config = dict(
    n_layer=9,
    d_model=256,
    n_experts=8,
    experts_per_token=2,
    d_expert=176,
    d_shared_expert=0,
    activation='geglu',
    moe_layers=[0, 2, 4, 6, 8],
    router_score='softmax',
    normalize_top_k=False,
    routed_scale=0.853,
    balance_loss=0.00585,
    balance_bias=False,
    router_z_loss=0.001,
    init_std_router=0.0322,
    lr_router=0.000242,
    vocab_size=8192,
    norm='rmsnorm',
    norm_eps=1e-06,
    tie_embeddings='early',
    optimizer='soap_variant',
    lr=0.00549,
    beta1=0.95,
    beta2=0.95,
    batch_tokens=[32768, 65536, 98304],
    seq_len=1024,
    train_tokens=447100000,
    steps=7073,
    dataset='wikipedia_en',
)
Below are experts of layer 4 (counted from 0) of a mixture-of-experts language model. Rows are named router (the router's row for the expert), gate (a neuron's input weights, with its number), up (a neuron's input weights, with its number) and show model dimensions 64-127. Each number is 500 + 25 x the weight over its row's rms, rounded and kept within 0 to 999. Numbers have three digits each.
After each expert's rows: "mostly gets" lists some tokens that are sent to it at least half of the time. This comes from a sample of Wikipedia text that the model never trained on.

# expert 6
router:511523511494487444514493491483477507482524471527497527470508455524500477486501533452508518509516463474499480457515498560484517488440499511495503501494478478501513501490514508499481499527451482
gate0:491509539488470465498494506516468486488534526483469525476482510495485517515514498500504513497513484518508529496510504519486502458506532494489469524506542493503528510506487504503504492524532475
up0:528532491522508469483459468484486508487493498498547508528476501530461531489487503510508449491498517523475503506496506516526506543513494505518584451496518522474490505541499542473500500503488496
gate1:510504477501489486469497455475464525495579500501520531503503475529491521519512530526463479513539469484478469547491530495482519504483516450476483478492519472485524520475536470500504527500477501
up1:492511527494503515519505539505499503524490515499503503487502516527473463500568501521480522470536475494494451478456515503471483488519507469475511533505529494449479554458532517492485473519486504
gate2:542495532486479466515492493500498503526516536523483532472472511549501528477529497494472523499525547531492492491502504492484561490476539531502502481554495502572514495491476498482515511534517473
up2:533519492542510501489536514477528519519493493533471528456472454516497539528511468522498498506529488531447515470494564506462476495463515477492478514485543481497493489477494510464513470528520485
gate3:507502492500514493458503505489481527520486517496433477493503483524507488541489491510544514523481507510507475489508546521496489503489513524553466494523519529475448515512521477512496503504533495
up3:505446479508538519527501484512520461486537458486502510511507555475490510490493511488483478511492512474503467532517487512544520524510495494516502473479489515473514490502493547501510487510497471
gate4:548493451481537499544523508500528520477490510521519508465493474511482482483481485519511467512463490523478488479500517490497493580449514483487468481481469513464499522490507492506499537543470487
up4:486499515487485480517502475501519486523458550468469501522518513488511524477449539502489538500535534504532527504516478469515517472512510494521486518493464446530532482531518522564502482477521481
gate5:496527518509472492509492529550523516539511553538517503455466492515502533473477497506508495455496483506520497483504519539511487513465490480494475518486532466501517451481470517485478505533516531
up5:538522529517481524483536479522471520472528477519490508514572482450496502495489514517528467499500532513504461523451509477483511504490516493488475519517478503483493470502503510519493513531490480
gate6:519547520523443417484484514512491524552494511507511565547491496516476466503491489483540472485509496530505460531484522473508472523502500527482506514485484518502498493488522449521525516535513461
up6:512467478467536536510486512506498464485514492519474533492512542501518522525511476483515524475507537528506510490457499473514491497505466503506511488493529487531487538521493507511511541509509461
gate7:510526533528459470476530505468499484497507481516489528526511505536497541510487514507510451518565493489492495490463534471485519513478514497541514457525503513509511500511503452479515517522547493
up7:510521451476511494500502499524530472513463496548516512526464491500553498469502514516536509500465503491487484477498499519543521499538490478500512506492503477501460513470511501532517445472454534
gate8:497546489493509517512468538471468520534530492499553500490476437494474467497540500446437528474522463540500502476482519508487527503443495516552471485489517515497481488493479525549531532506501465
up8:454494494511534502526538492442506499538502540512473462483469489511479521476453462441523558518495497468553493506509492529487492549473494495488473513473487465486517476511485521496451518506492515
gate9:492541513476438485502546517530484485506525517488461523515506507514501531526521523512520521521510495540490501467534503490513515488484473500491542509510482506515518496486486498508533536517483543
up9:495501518469544460527524522511516501518494456520499515523523491498487520477535481513512445471487510485508509501472512522502557466464567522515539488508506499507498492468491504483478516496509487
gate10:517504532474534454462546509489470563442496513522492513473511431509495504503491543487523535497469503479484509486495450519508476514533520483511524507507486510506544500442504471499496492505528521
up10:487511500496501463516573478500505550524492516510475517472469495527494472542505470459505445541502463505522489410523465523520505489519496523520500513482520473499462525464492496501489464514487476
mostly gets: "El", "Un", "\\", "some ", "Th", "However"

# expert 2
router:494491474482534493518497472524510477495517494500567477494514509525506507523490464505508497515527466474490460522536473492521483465551527499516504485499481492506482484515510472493473465498443513
gate0:508473505509515509499501578504534499483485527537518490497494548532492462544452480495503479480524472443474490484526510548508514515517470465469458507487513482476458496499497494454478503470488460
up0:516486506475502469504512534496483558492490465490474485496552465494525505526512497506507485488505460502515520503524485543514494534550545517517462475496476504483495517523500509516518488483543481
gate1:513497511495537515498510501497471467493498521503504486533483485519530462473490480517480532556489499491489501485515523510467512491540519493496515483501492491510483429554489511514467500477444448
up1:490487464462507528511502478495453490443503565482505492495509486504517463471494503535469497459508468506544502484544499539465473457485557501475508538445499474495495471496493480460499503487494488
gate2:483501460506509479499427472482538525488454499523500520462508522490533519481527475499549479492479489502508520493504487498500483474500481501524447493515526495527464494529473527508520491507487526
up2:523545507492500477531547480517522475525522500481502498466519505523466488536489524515463503549469484478490496503494525514521513511519486521485515521476496491499496521499522481484493509474519504
gate3:459484497503505531517500476506496531453471513460514449456464534480565481495513531508479533539520527500500476527525497485493469489521497459479485515493490488534470473509489463511463506480474495
up3:484485493447534509505524553431505521481481477465550499522502548522558465524491515495488512484511528473523499533555514522523466557491487498472495508483541460522516471497489502493514451495514516
gate4:513510450518491480509463526515530457576539504477501499486481488488509533477498494535493513485515500496496518491495524514504532483499468485536526504476480499521502512502531513514529515451454528
up4:457487462532515524508495526495530497534521500494491497503445484514487515540504512500498554501508487464449530498529506508530471454472503470509515523496485487477469476527524513502492505460501516
gate5:515524504507506496486493548463495500491512511466564503468469481486487467520510474458507503470515495491527507546502507502496524482506493471473480463531508503504489480485520515486476471470531502
up5:486517498482517460482482489464460497479516517490563486426513484500457510488502479455540489490510476487535500487499506500529504478510496515480516511509517500519445492527509513477510496487502458
gate6:522486515479468478493527490478499488513518491482522493524504509571481493542478505496525492531516497505501455473492489481545534482480498528516495505484507496520523515493520527508491458519520510
up6:514487507511413512503530555458482543518478482471504489497506515507498546471490523475487476474491449508552502483466496501531489500536496488492475531473440480505473499502539484493500499504510500
gate7:504501502455456505520477511497519503485449509452534497479530508510502493524514509507542487494516508477538514506514501529505489495503518480497513518556496530498499467485513480488524502515532494
up7:484491466454518523508541477510509527498510487477485534487466517471517524460562495501535494518510520470512502517485515508533447509517503499507522526529493485552542477528551524516457523474515522
gate8:501470478524497493490521498532535505473511472467488539542511512501515540498498523491471466518496502530482475481499482503528510487491539488435483506513490521504492496558519476479490516498473530
up8:458496550482542488516504463548493497508530456500467518518470523496490523452550535516517488478504500529531523529506483478542500491498481537491528468476492507515521530505514502548474465479482500
gate9:494512504503517486547481502468501506544488494499498511505476502508550487529508488489532510481507516526453499526509497477490476518477551497532520533507526499501534500534518492545500472476547520
up9:489534465495507499516474479540504515533489492488483497430456514483489485503510508522472509536507566466506527468526498526496511513456492494525479510472475486544522543547500464487510497539501551
gate10:488507485472533516489483503485497515493495483506545482504480492562503518523502531522483532525458506487502489491525459522522487507493511491462518491517499507526574482540488505536502510532519483
up10:477506493546484557486523452464491515542492525486533545502544540507497508525482525527471508522504497524516518470480446542492505539516478525523488515534517535509521522469541505516459502505500493
mostly gets: "dis", "In", "Mc", "Cl", "St", "Pro"

# expert 0
router:493480487538537542520483492499482433493461476482489481502557498479518502474464420464478585503510479496489482482525515524474517469475501497468505471513521474486471516511524526468536497471510547
gate0:491497502545466534529499520493505454470460492480525490503513550501507544490495527478525516468517493547523502459470514507528480510506487516495495467494523464512462523521495444533482453467522542
up0:504477483474510512464483487536514516518500506577486512512464547471506415509497462531534455479464512518463415525511532508485508472492519513517496501458487513478497502516494507521527486486516494
gate1:527530527522513500493542502518459531504561509478455534485485494477507525493476473519489481493493482514538482531504493487519516522514497451510524504492496483487440493524536501516533482515494477
up1:545526527474459491469491467506512504500496473488530486462477493538494506531512505515484470521430498490501541525465481485499498479509548520512487494467453528488509461518508485531460481498535507
gate2:453514508487512486510501477503492472464480514518495526497523466470502482515451522510501503523518432540487469460521491519511468518482480505513476490487535516515503512568495473497480525483473514
up2:497522490510524519522514526485493513528493523538508499543464532470530540490512516456508469513475478464517511512485495513474528505517530499502516480547513499538513487482503488477527508525488532
gate3:509513505503491525495539482537548459504484529453489467519498525505511500491474474483482524498481510531524506495502510537446457467500561482492502536466533435515535487481516492512505517498517537
up3:500539461464505504478433522527468523472442508489463482503529518476495518545494490476502483530544540466514507502504504508511512477536522533480495518501506509480478502524444514502501503502473506
gate4:540542487478520515487483521505532479515447480508525496483503514507461525464489456483516540554444546518492474502469530507492473488525459493514492524461501515528486511512503460503514478504493522
up4:485479504500484499476495466460490513495432530492503522526465540501488521520489476499521472497554445473509506484561506508520482524467492514475513532499494474476510487507541500512513507443503547
gate5:474507499456548548505488517539539502519480477524515537502511506528518492525528505488542531469503578442487498547526519516504501519493506526501536459489468515497502511480470555521546525549483540
up5:477468430515448502515535511525506490505483506513503488495480512533491505480478492479490520477531490570506526463482512520466494454522504471468495539478541428516478463464505462468519472475501497
gate6:493521522486494479512502506490503481555483502479523524546532524522469510492527460492543573504472510507494438469509522528505526472514452512507515521465524463510482499480492493490468483504519512
up6:486535486471524495482511493455551533513525470501550452460483517478484504428484518492490426526523488546471521541481507477462515542494501517506500467466495538524498466522514462480543488466489529
gate7:477488479523522513537449498533536489440453517554487471499490525517466490505481518493491483529463513485514509492498483504476516482467535476459499526465470503468506502554510492493531482490507492
up7:527522511475452488482563506498488499515533507472533507496502490522523517438513475528491469501531472531532488518519501471538493532529491503534478483543533507536528516465543525503470521502492510
gate8:522492533501522502542496523514453529501547481459449476533508504490522493464527506405453484511556496466501459496530513549514517509515510487517484458510525446537501516483552482508500497524495546
up8:528505491517532519524454490484483490471512541462481495511528531495496490527502498503489501500529497465482481453491485540545520513497467477502466433515494479487457461465509495531497539508516493
gate9:533497504511529497486490487555499474465488510487468503493488483432473504499527445478486506465528470492462478451506470468502542529494499497484470533485512529441459502509534535483510469490477512
up9:488463488504518488557486509488516518475481486509530516474454519490529526469530481478484535542479463503546478512510477446479491492460477500499472497516506474511494559533486466509504513479496492
gate10:498544558512483493506501501523539493534510507498536452507544503524476536538492468542485498467509491488511493512482495461477514479501514482525461493468555442483491492458545531501494488481512496
up10:482503468505491506507469465501488473490492525477489502565446465479553503520542506515533477498475475517492486482516525508541484517462502517513543523531440531568519512487451499511495544514490489
mostly gets: "In ", "ac", "== ", "during ", "ab", "Bar"

# expert 3
router:477507490515527450538543489535509492506497478476515473473509481460459501540506527462545509528516474489481492467519496545497538456486537529532511500501484504511534501526485511464551447531521505
gate0:432497502447502467499532535487527508514505526492520497503536506518552517540536477526514484470525491472504497497567539497480492486514508510528525539523503547525477513449541500488509513506497488
up0:530466465504503548451488536524504500508471505491469475496496526520441503471484514464486509498495492511541484480458450453544513515494498492492482496500482476477524502558492476508518487501448501
gate1:463503520537495492529514499503449483502458520502481487510489547532461506481505522514473517511538494501501479550533458496471541508500499479497506508515526445479508520524477484469505514521510493
up1:438500507472521525485497481495456473525471502518536468509479459506494466479469488480502518478483488518526493505499475469511486526475488476505561470479483531453509509539534483500521496486513506
gate2:531481497517540479538501504507485496526471499469495485514528505514530495507523470501513543495506528507473496516471480499471530540471446508471542494504549502498507469530513514487579503540543486
up2:516523525455490531480496492494509495479523489542481468500518477524485473514476522511444473532528514519535488503509488505502498486496521506511471522511406503475489500500486510508467506490468480
gate3:526501510501531524500528499488483499494466524468499466486556491520488505538514523504492506503523482528480490470516472550480499527528503464524470490495566502496553518496502540489514512504472505
up3:541492466490513504508521495487507491482447536437508464514542518480505507525534540504542535499498509512456502497521486545454471514500509499533438488519546474456505497485480511505503531531564479
gate4:505490482482470492538500511479471506499486515527490499514489514499512483512476453449534510495502505499546471514501497490442491476477538547513496526533479483447518558502476486471506505503497476
up4:519495476516512486480435459488470477509493523482472526550504538493541483502523497491507534494556492502557484503495508502499506509526501512493470487487537508483467455504513546477486522501517498
gate5:462523518507519477486524537468438481512501481507527516510456464522504517519466552511537496528471482485502506461462504515507520544486526473533497527515495517515474504511488508483539504502544512
up5:516480506500493502544530478455480526484508476439472555496554513516488524510526455526516509499532474508529507505543503475502520511503487501528489527471541497529507470523510492470481468474519500
gate6:524544493509475459478516521520518491525487485489511541497487489456457526526516454522522503553502499447505503488509537523514530499480528491484496507440493522488477541491466507482484519481472513
up6:481479518499541475466493467483495405498498498422463512472554504495475475497493506495487519510524475512490444505502467557514504520480573520504483497498547458473520545467506484517460454488514495
gate7:480506475507486512521473488482466512476530531494518470488491499484469456501523473508540529530445518489497491541507525513459500523464559485501477489473477496490460517484503518519494496481511521
up7:508481489535523459530542495498454478447531509498473529483548524522541514526504538484510491556495512478514487515455492545491531489487555446500478488458457544459485501469513517564492478478505463
gate8:514506496513501465516518534482512513460483520471525460507495475515549498497505527545516491522470499508538510482494517513530468533493528539512496490497531470490440511504522475515509454530488511
up8:495538515503474499487506485512497530489515458477496516481482523542459520454488497528490511422519496497509442498520452506443465503502505449498509476510505556493527456488485502516497552555521540
gate9:492481488496567477508499485523528487458533508504544486506497497506517524509513501511506514504506509494457467482497480501502484506476575500567492525482491501523502551469449527501537461526536492
up9:553520480527472451562465468487518515542520499460530509499477454520507538552508495510479492499473502485522477524482511502482472479501476508490525480500514479473484519489512529484526517508494502
gate10:504494466471512417488556493514527509493492492489507487468510507508496550511482499482512537525533522476481506481485486492458519543473484496529516541532482486512494477511501518524495538501499492
up10:557498556513491516517469483473520482495501460523498479514455485491518498514511491525499470530470512482481486560525494500506532468545493499483418499473528519496482489482503449492524480505499497
mostly gets: "\n\n", "). ", "'", "I", "=", "=="

# expert 4
router:518479483504531470519532517510499512474524467471519510469519474511450516486506465531449523522483472492512472506478448483514503494500511501500552488500493494496499484513526512531484478520445513
gate0:488501515474456476458502476511495491529521527515495488481504518513469502458519465530500503544497475524475502462496476482496470478490494508517521489498533503484484488508499473524477489466495493
up0:492506485515511527526478485521489457512482523504522470508452535472553519449524486473505465551512535491535505517526508483519521544477495504472482484487490485471493484540522478495511547495462486
gate1:507492521547485519489509546530536507505478493513465531463528456489481543480495494548492534467502487531506488473526489489529493504569486497517512497495537514498501475496483535501485486502490484
up1:505455511506492508466498487508551475500492508491452545486492482508526518519478487508485546470500498524460536516543542518483465492488521535452506504518453482457511521552488503469498484531524477
gate2:487468488485497538477578515504563486493514487486534506470469487512503486515495506494511511531498483486474514506487473481474484512476506499487501492515549530498480478513481535544518498479496501
up2:497521538498462526479549491494504496499469499507485503490492487515492479492493477469508537469491513510471502548522509524464543449505457492494515532484473455522529491463521528538475499523481489
gate3:544534501506464489534537509492510507496479474519502463474522492479496469506470455496522505468488563517529498478502526487501481506475498532500540475490452490504500517479458480519475482524497500
up3:498533508541476492503516522473505444513494515515492467503468509489493505529479531519472533520544496470507512539504485450487474501462464507526483493477505482472483507489457490488488480493500488
gate4:475500510488500513441547491522494469508521492488505478480517464552501523465462526488527504529515498487482486559499485475485444468533497503496517516544484458538510470515490542508524498501497537
up4:488534496499492477517470464461496499496489499503505498473526512535460499476494514481509507517488521483489530507530514515461493504533498469502511496496485538488497490492482493480497531503481501
gate5:484484498505529486498522506518468491519478490505496501497475530563479476479498471482488488551492484504526526527542472498479530461512507491529522536499481519481496531537469502496502520537479525
up5:507498502493516516556495505498519527534512518511513534502497488531491497501537475470546479509485479547515511479472499553464485447505536477538514529509489489510522487496515545520545462540469492
gate6:509518513513498472502581495519469491517483494518514483487491453470470491450488550513526480507462542508479475475548486473507528518485504512480488478505505502538513510527501491513457522514533468
up6:545500499482479512489450532492520485475505511463525500505534535495486502493511483523489509525520549522537499493488540499553483537542484521515472507521496499467486481508523528493479485521443487
gate7:494475503502498460501519455519525472464486499519493517499514534488526484500450565520491496466498517493521488512489490501513477491529507527496486452512436482469510527451422510512488525497491486
up7:558527501480533529502475534536510499507500508530505473488456494491524490478493481483473518510484563486502511530477526471543457497500525555469492493485501498517565511506507490426526490562485505
gate8:462493512477537492508437496464459512464475493452477508512463461532495495405510480518527480513494476515498521484508471512475481454530491478502529482490473497522492497489470530448492495490467506
up8:470521499453493516489472494511492509484498469475530502455516516430504511515461467508454522477506498511520487501498488515495524452501474519474529521489509506502488532491491471457490465509559478
gate9:493470468535517439461495496509484511491512506482567525516476505459491523500539447503501521548434506542502489525516454488490512536478462480532476496505492473511505493487503522551497534566436483
up9:500506511476477538531559511477452519517484508504490542505507464501467525457507511529510451499527522497499507480545472478473542475517455510498530494520540553511457514455489508510515474493546499
gate10:495500543553483529511485516470467485472516536521521463523459498472481519482499503512447466540544485491519482501499493498496471483463536478498533491494516487518480515541498481517490484526473508
up10:471521464515498523433514504505472513517473489490500514545483477490504508559521533487529501498513512502488515546490541493478495529495451487531505493514475494489545497461509551491518465490547486
mostly gets: "/ ", "h", "Gu", "Be", "Sh", "+"

# expert 1
router:461525444455505481482540535511510484499523519530516509459544478516511506503520484473513490515498501499483452505506484516491511495486565468530514474498525476502505477541517488443508494542470536
gate0:531506507439532548456527546493449497507524533529520513520514468497461459524535544483507538530465550521539509534507473499505502504475489558501509471504513492487451478554507484446513477468492498
up0:496504508544487488510497454546555475522473487485494483479436479472529558464511494521517509513511483468462453470482482532502497483496493471463510497514466545521492537454515485566460484527493511
gate1:488505454515463515499500486506492484523530501570520523483474489556457525491565483499508499481514510484490525439462490534497517487504490479523547481546517494505538537527496450500509452518509521
up1:479521464459485541487536523506489485518509513560522514496479477478490512482479475509496462476498530474512499540516506489491501487486494445490528508510439512508512486523481472452512504483533490
gate2:515511492558503473521512524514513470499513515530451495464506451517527563490466473458518504508475484525540506464493466490507497524505490510495523526527524490476522514515485456532466429519520520
up2:502534482540489462467500492504503505517541519526501461500488491499504543464518497462508534522497472495490512458524516547417535522510508474499529492512539463481474514468485497505476478511495470
gate3:495506530473493502518511499517482514498524518529508493487524506522524514538500495536512473508491512478474494473513486530442516484486511487485511537515543501466436481520513495470501498534500528
up3:540518491487493507533507527497529474491509505498496515493492454449516534493477501480525453482483507490566517488496552494498503487495494484511496487495456482493559483499481506468491547494522499
gate4:542534492546479551471505515517540557485485509485505507477458524500521498519489490476502511508544483499465485479505474524501524509516494478512495475462511551492505522469515497467523510486485510
up4:534497471490493525507488460528531525487528507508513508495454503531488532477513537469479500475507452505496477530486510508472504503494436524562492455496501476461514491491476458488502481496493474
gate5:460507464534478472542488510489504504477496457483477511479484439475578541560556499525491463526500515503465483485481505501512488500487502484526518504479509534542552507505473502481472522526511527
up5:525518542456502551516483507488511506488505543512511504476509555506469511469453552519432533474485498499496507472515464521481521533474483525520474536472482462489504500479517468500469463494507494
gate6:470469488495494510544492519497490476461485538548476518505543535509520506506516545512483513505517476516548471505476549488514474507512529482544536494498503530501454469525493485498479458496509472
up6:497507478455497480508499503499504518493460496501514482497457466520489510513474507495511535483469504473493519485531460488500511521516487515481492491513526473461446509533491555500521482517490472
gate7:514509447482513481498479523487516523484507516473475471507517518495491522476540500483505515481499467503526535523469470532474482507483549546483514453505516433510534490525553457459501535482477475
up7:523495503479494479471495485527471511464514545487543505520480509463500493497495515519504480513497469499489469520523464521513504505480488501507506468513423496485488513497500486525456459514505553
gate8:536465479508490516490518532472535505479531467491484543458557501498501485518501477485465518503486522480492480483513514498509502479502529455535505488491509501488539489450469523487542458471535526
up8:483562481522518488537496498490459502474510483484486495501490463484478477471528498505507483532528477475458508502492506506549480477503504453470522526465513549527509489445527503527517511522528493
gate9:505501458519522512482485573494499521489484480530481540512535482529495530467468501509527516527492499458472501535505523509491553494465516530553462462486508468491478544486495519526465469491473497
up9:479504524510486493472528488545492475502474515477544501500432472548493473487474524507465472491504534491504530475514484489548480507504474521494550476465548509504463497475505473493535506452471530
gate10:451507522528541507531508481500494467501458531516463526483489523506491490463483542493480479479508493506534496494513492467495509522496496504529494521542466472498510490457497525488534516482496443
up10:489504509543493469487509494525486531500490488445495519506481496502488542535427503517503519515485513481503481538494520481514473479517500493494496517504520493533514521504487498528500484481520532
mostly gets: "he ", "have ", "are ", "has ", "He ", "she "

# expert 7
router:489501471460523478513512487441480505530504476468472470493499477500478484525548491502470512513520474518504492526512489535528531487486527471536548499546472484493502459498503475485471476498471565
gate0:479511525530536535528510475452500457526496465503542468508545478541501494518552470518479483528517494504512509503508531464551538508500483459495534511499488519506540530495488494511496495515468502
up0:496508528523487512506518501520464492487486457508475466523532475482483453477481459491465533484495494486518525492465472512536517525476534506487523506544510486473495477490520482488517464522492502
gate1:513516526454529495540514499456497473514492502475541509531512530506542502485462470499479493509451487517498525487472534479529516493481528440540472550520507508497521504529500503509523464490510531
up1:501492501506483482516521520483484494512475463457470520513476489494493492489500509499489495473512524540478468489517511442527489465480554457492451503507468471504450492494485475470519477485470515
gate2:473530513519474511513489492479469512506456498493485512536524525475440524490506497497481509491514525510493510526499482482516531530527476502533477507501471484510502520459464485467501505546483522
up2:494520509514497496486499550472479477507508517495560513493471470508517456516522520473531493544512505451495484496486499482514526461464447527490531495506506522489470510483505557495499488486487509
gate3:485503488547464554451525509444506503492508517522466498489511489504499494497495496467470480480481480487516491496512502477490492462475464519498524501466541526511475474491542523489450540521518525
up3:479492504503473534523446536496474513510516550506501426510509499456502488501507466484467499471520521512487537478474516451473518510502507496460499501488554525512501543531498525506521502510502526
gate4:520506516468521528491523481472472508494473445468474478492500489502528479486515493474506497486495474456516477495451488503516500494517557457510505515532480505480536487465535534469496504512551497
up4:556479501494468507474508475496490463479522504458516498486507524520471489503504468495500486530483486475511504496519516473481491493469516520530514463522498504500490488484512475477502495520509517
gate5:491482531499511475508489513517478490529469493530488448528470465492507482530504492530510533479520498517539520546511483494518493518505501492476496512472507502493515489479505501531473545492471490
up5:527527468498549504533508510465490465557469528526513534478489506499502488476526475471485501555548543524498531481496499457514496526520511488498483456491486519499497515516502509488476456489507493
gate6:510548526456515514516525534489533496579501512490536469522518497460484482532501525466460497502526531526535512561544472513496488537517499460507522489452519526511499488495505513465501479502499488
up6:517509490518499518477475479444489469460515505483525498595457511477451508504495494454517488510503512469495483470457492521483532488483537450515489465482486472499525529522513526516523499508500472
gate7:500512527477511527524517475498530485525483496426486464472492501497471497497503471519474461548515456557513507514498507533500495545524467512517517513498516497481493503504474539527474515522526476
up7:518472487510523472508514534515474482480501493511543467487504480482497511542460508519492462481469522475521513521486474484535491532462522494501512510484490500501525491466503484483538467494529520
gate8:516499468475522517513500462493483523536475467516449523495509525509520503503492486497475487500524518452506518538480513478541461481505513505545474501512490459490508485488491479493462472466490506
up8:510472491453521534508507508507531446528479502497507516485504531503444472477485499491447490502472504487508565509489476521525442490512513508482466514513503483479507497469529549480485486486476474
gate9:468520529444520547531492490525484500522488522496474512521505459504470490521507499456501486477544486502525505508441514538523512487488473487526521507513456451495503527504484508544480511483519527
up9:513468496502493523487523501477483516466461531483490493534502472507503502514463460445515518528517497499506465541508553488486503458489512518493535525515531532486536496503477559491485464500560503
gate10:506530484463535476500499492485520510512474509509487502482521448513534493491524517586476498482480517489536527526494494488495494497483500494500543462521539512484504478522487516480514496471499472
up10:475503526541484499524495497502489500511534448494518513486500549486467446489515517447496522486535513505499517522511484557543501460479501500510493556488461526544514551505491511495492523528518502
mostly gets: "= ", "′", "Born", "List ", "also", "See "

# expert 5
router:506539464494516484554474489522479490537524488491504509471539471483479546541493510519492522498508475445472461485534515510551529460489513521530508451486480524482479492487528520507513489528488532
gate0:472522485476526487532507498525497493493519511473508494486506485493494480531487508477512471512502503422500522497505521509466499514487479529535519511497540487526448450491515525488461519516522482
up0:508517469484478503514511487537537471494488538480513473491527468554538502510506486492555493529446489457507507505532498490537471482510451515554515495530499525537482506501555477530498492513510475
gate1:473530503503458480506497445501461506519512545492472489519530521511505529480520496490530488506519501510522494524473522521489478486535503505522531522450464478509495523493550497535525489516520494
up1:492497518504515460495471497499500473502507515462489482478460497528535490544496474479516544500512518493496495560493502479513514479507500518497515489474447496531490539493497516508469498518536481
gate2:529494493480525492498497485494508455453515451512465496555496510519523518495491511495509510527498455508531497484551481498452532472486503492527524462461470494493486515521514505519492483501505523
up2:442512496492520489501498486528480491483471501509482505499502421442468480481457515476537532526534482477518518496503512505492505500523512497495511506483482500487528454486509543498536490514503504
gate3:486537506520481499487516425510493467488511480512495524520524500486485544508497504479539535480496496509508463494523522483517536508480550461502504499497460524506472514532497516532509475506568463
up3:449491529497556541527474487496524492487479518526476461480511491538504525517515506483486507500448557473486507502488490550546476474500530544509491474518537497532510502548517516509528434520494478
gate4:498480474480502487538533522519470507523499534508464490532510499494489509459546491521460458515478524482514510470516521506529515481473489520508495497517499529496468465523533474509482482512483497
up4:497489493519487509499575478521476466497504537521502464515527508528517488532527521519525469480494509466482512442488540492534531514480458505506526482507481452510553527516473508545490525489506514
gate5:509536491503437501504486510489551498518465501506482489504531514495463512520483532501511542512461529490539507529569503502470533490499510469560486475505517532503514522450502475511552489513512531
up5:510463547527506499537478465441476468512467487478479518458473510510499507497512463544510512496464504496502504478508507442517464520520509508551545522492452505491527466505456463476475452478457502
gate6:510494505499506573495482492514490539515498491488502494475551518526549540554540495488531498523515518494525530518529515502550527467477484464496522464504513490527486506537493494490477500471524496
up6:547490493485503504533502554493518486520506511458501527520485518483503483538433508502490480534471529485507479454480497510481498507508466510489506500517556450502519483477468467491495419548470448
gate7:511476499499511506495505459523485491464518497535434538570515476491480473503523490503506502525530508446487511495467475509474563538527529495556538509472487567446527441501538499505492509507499527
up7:486479495515465475533515479491491494467483466519492505555495460500497481518538494530519527534529485493537531485515526536471555526512521473528535510490518508486542453485540525529486511536468552
gate8:503460492529476468525511485488492496502535486507492514496552519527525527513512503495477517531507465473505503499502514458462516480492470503508494467470504486489519501479489559524464489507509510
up8:477521487486483490518503519522485472502501539476452513500482518510503483514483516506510508471523530489511480535551488561486502483511525529512541488538507513549503512511494526504490501524509504
gate9:518522476486474481536517490492485535531527464528484494508551467509533481496504562544459501512502484526513489502494472495486481506489495505510496490542482527487444464484500510492521516515500492
up9:491522496495492535515529550497530493524534502490500483534495489513527500475523473488488407532512496540488518528538519512508478570490525521513470466507538513495497524491485448558505483540520487
gate10:492511468525495510519454480531460488438468498521478530474531496470504532530482497485459528547476488465490541498537466467470476494466467511535508472481495503475515511516513505460477479510476522
up10:514526515534525468476507485526508507529530503495487488494485493514503476492458472487483477484529525551540478503469532524541534515551495531464498526535525467534488476470530477472473506524490517
mostly gets: "\"", "United ", "\n  ", "American ", "World ", "States "